config = dict(
    n_layer=10,
    balance_loss=0.0171,
    balance_bias=False,
    router_z_loss=0.001,
    n_head=4,
    vocab_size=4096,
    norm_eps=1e-05,
    positions='rope',
    beta1=0.95,
    seq_len=512,
)
Below are experts of layer 4 (counted from 0) of a mixture-of-experts language model. Rows are named router (the router's row for the expert), down (a neuron's output weights, with its number) and show model dimensions 0-255. Each number is 500 + 40 x the weight over its row's rms, rounded and kept within 0 to 999. Numbers have three digits each.
Before each expert's rows: a language model's description of what the expert responds to. This comes from a sample of Wikipedia text that the model never trained on.

# expert 39
What it handles: Function words in running prose, mainly "and", plus was, to, been, also, but, and adverb endings like -ally, -ently.
router:505527492529565468442531546576465484477518484541502491496514537505504481428517534526539463551515493436484563452530477595481463529497490517477543502439469555455516484510474524521493426574503517521549512442497514471495565535529509448426564448456479462476463555533487567537520436473478518544505509534546468481561478464492548451492482490499488408400531519513551472498456570483471603516492584492532517484489416491503519486552505535492500548454450513476444502463489465488543542404510486516451569541490570522437459508397545503452524485490436488494516548513485484431523466478522474518516528416508545436485546606567460553448564547501475484582438517538491514486533535539515476486542452571528568481515509492476426497521540462483439469513571453517475489531490566494523487480472543
down2:540510469560508503577446500575464494514528502426481537478386516553447467480461525555521421474503544568469458488545499457492522522594464505493496524490490491482410513503497447527504470470574436472487437448518552536461452464458509449460458595563418516538476517452460450524477545519520557515519486519560541538487549467485491513478480450501420460436513469431515530564464476450466508487577489481485448506529457483505524470473510494497467513544504465510494529483494431522494527543522486436454472440467547541515532461492454578491529512492509548453522449448488511543540450496405468461481482501467577453515526529581457491493501547484448482551570501467516525457551498531472502476481473515534452515564475473517490500510363520496419523527567509528547500497400559514477518443471545

# expert 10
What it handles: Tokens at the start of table cells or right after an opening parenthesis, such as Switzerland (O-tt), (Vol., and table separator rows.
router:554523465524543408504521580550525432446527464496501458512552501552542522488513528559535481597497521474475540475504513551478483458510471438499515490424493536460507471520433503532471461553484497509523477494446625516533553537414570434479520485495470444453498502532499579554530425510455487561475539485469478503552511448476512467472430564505444479482498538440542414451478533503503490450542590484485489518411462456541445570511512541532484495519484482483488461474444501516497514518479474557490576532511521471483474500483474444503506479521452500491511536543455501486494486523537468503450576484516534466540520528594433540503527561483475490575476525539452489510474528551513421444575528522548527544564492582441421443526535440471442447503513480507412503490486512478512499496450572
down1:542505437541494531563556457481476523469473478586589539471462556509503479485498527546528512454499456517477477490466482571476585437491477538510452517479423536530500515515510488497586564502424507490464516478551474508416491513498507531527496514474473503565527509536490499450534475513503512553459463556497462520562439513554495534539475555485496550497503470522564462571471496456529463528492535556490441494436529427529477459492485466587436523534491421555484469544507510456518526538515465499507461436543464432441535466489556532531529523504434484446550543460539559508527511505487420599497525488474495574505480574474491490476626574492555467526528532508537514450596547471495530468490538538582572497521538464540481489477469524532498506433552523532584488473545488457456587502532506

# expert 36
What it handles: Forms of be and connectors in running prose, such as was, is, to be, and, as, including, often after "It" or "which".
router:509548508572550484479520504553489422472534485529505447496511520509519491461472510513556468549498484469471525451551523508464455479544513476471562466455465564493519502583479483546463452582547514518593494529446517462490566567509505449487559441451465442486481540531483579516499460481496515509483495516493471445585470426493568489491480516498516443450520481510539443451452522514489548463481590476572539526476493456545516493557515512514497536461435512492436463461502496497557531416492463524503537600448565549477466510395508512440508477495465474476519566535484508457531481486554477509515539408485524433516574538547448550472513505469430448532421533565491497486539538535506481505558404529542546527490515538466472464552515487514475490499586441511441485543417557468558461461474502
down0:535482420536476593523535477519467504525497506539465573400442529534525485453475492467485477483489563470439497508453437523516363457532477452429523521450500453507524528528526555478491495472456415507516466435471486476515474500475538425449511514452541506549476491547526454500555513548508522424398582492527495491463563513474469460480500544390513466436473540459468520526516604528527494434530484567488463535420483509449489500481510481535541497468466472471486549456508529519479459554565505475485534492492524500494415463556457449465525487547417482536375525496470538497530524488545468476479443556444507506549502499541551486533542546502533510528545468464402521482471556475559557519482457535475408477540485512472497467518500489511445493499456522547498448495471496464516521518504503

# expert 32
What it handles: Articles like a, A, An, The, His, Her, plus line breaks and list dashes that open a new item, title or heading.
router:528495483530537473406569536494435479464528449474489478454525609487536587470491518508516454579496550451464571508542522507486467505475440505486517470455463560442542483531485523479456536606520476512525463489548483447459584560497518474503507486461499508442499471549507643484503461397476509502489527522516475454585495496473513511510505563484465444450518507531483491495550524485473567486499590470538502526478449484529508564495508547514493478499457577566493536437473550523568504495402470501479497525477547548474487513455522494490489490480406452476554504505487500426554478551486448524489522482465583460567526501533453557489503593444486454505416514502470471419462505535505473515537435585483534487522545505444471476519526460497493493465558443545435534509488513506514515450474520
down0:548588365565526464494504476563513519469520471593678507506504435578489496483479534508605471423534519557520452441535537483471513493519559475475485487459466437476478465514485518563539459451511557559507504491480552536503457522502470481459546563517451485554432566525473523559515523549499520557498523544428462513468595483509516486508428508480543473453550486517512484475458500454472492464533488490487526526526513539482532470522474517520448547441492476432519470529497463517495507465514538472461559499475516485487446536472525427468492417461514530474479509520447587526498510571533464511471522491541497501474537453502476560456558454535531504512478482508403526527455509531497457452507511432563520563508484527546473447548475487454476472424477527557571522548479522471506494467506530

# expert 54
What it handles: Line and paragraph breaks after sentence ends or captions, before new paragraphs, headings, list items, or tables.
router:541512491516539458520551493539465494521511488493520461446548548495552506430470534589511439514542531430440562499536523492490504469537479486492519513438495564430568427491488537475484534616514504502551462472500528465453583566473567470520522451438453515437476488596464553520487431443468524494478537545513493463506540506471498483533493570478513494469470534482500422461475518440516559451497578469553516510474430439539479586532502555528502511509386510534482491466512493526519504459497462514456476547499547511491456501450470495492484479550446423469498478532470509449541467504535461553512516501495551511540503568530494500442513571477471431528436565526453510426538492580553474502563467524511515523544529509431444495489586420512496510458524444477412517501500582496528491491442525
down1:480438500490426524450515577462469503515475429457508503421447508544477530529507559540527522454477507456490474608439524543506411530518566519455521432526462493479451494440459494432519477567445409467523503474562587408470476526491472468488450540506526570508539442516452488537466516496468480532480489448463536515464456487533520497478501451455487502481584538520510520528538523465505574456555557530490471485465450454502491484492454500565524487485529545395455517520490576519467509520477468498505508467549488434559476504535486460479543553512491410452556530460464489412469483615454493491506464420515617503512554489539509520473503492528525474460474494527456521480488531533493493439476543491536491497532534507532497486511465573499425473567445500492567478528549483492465575539454504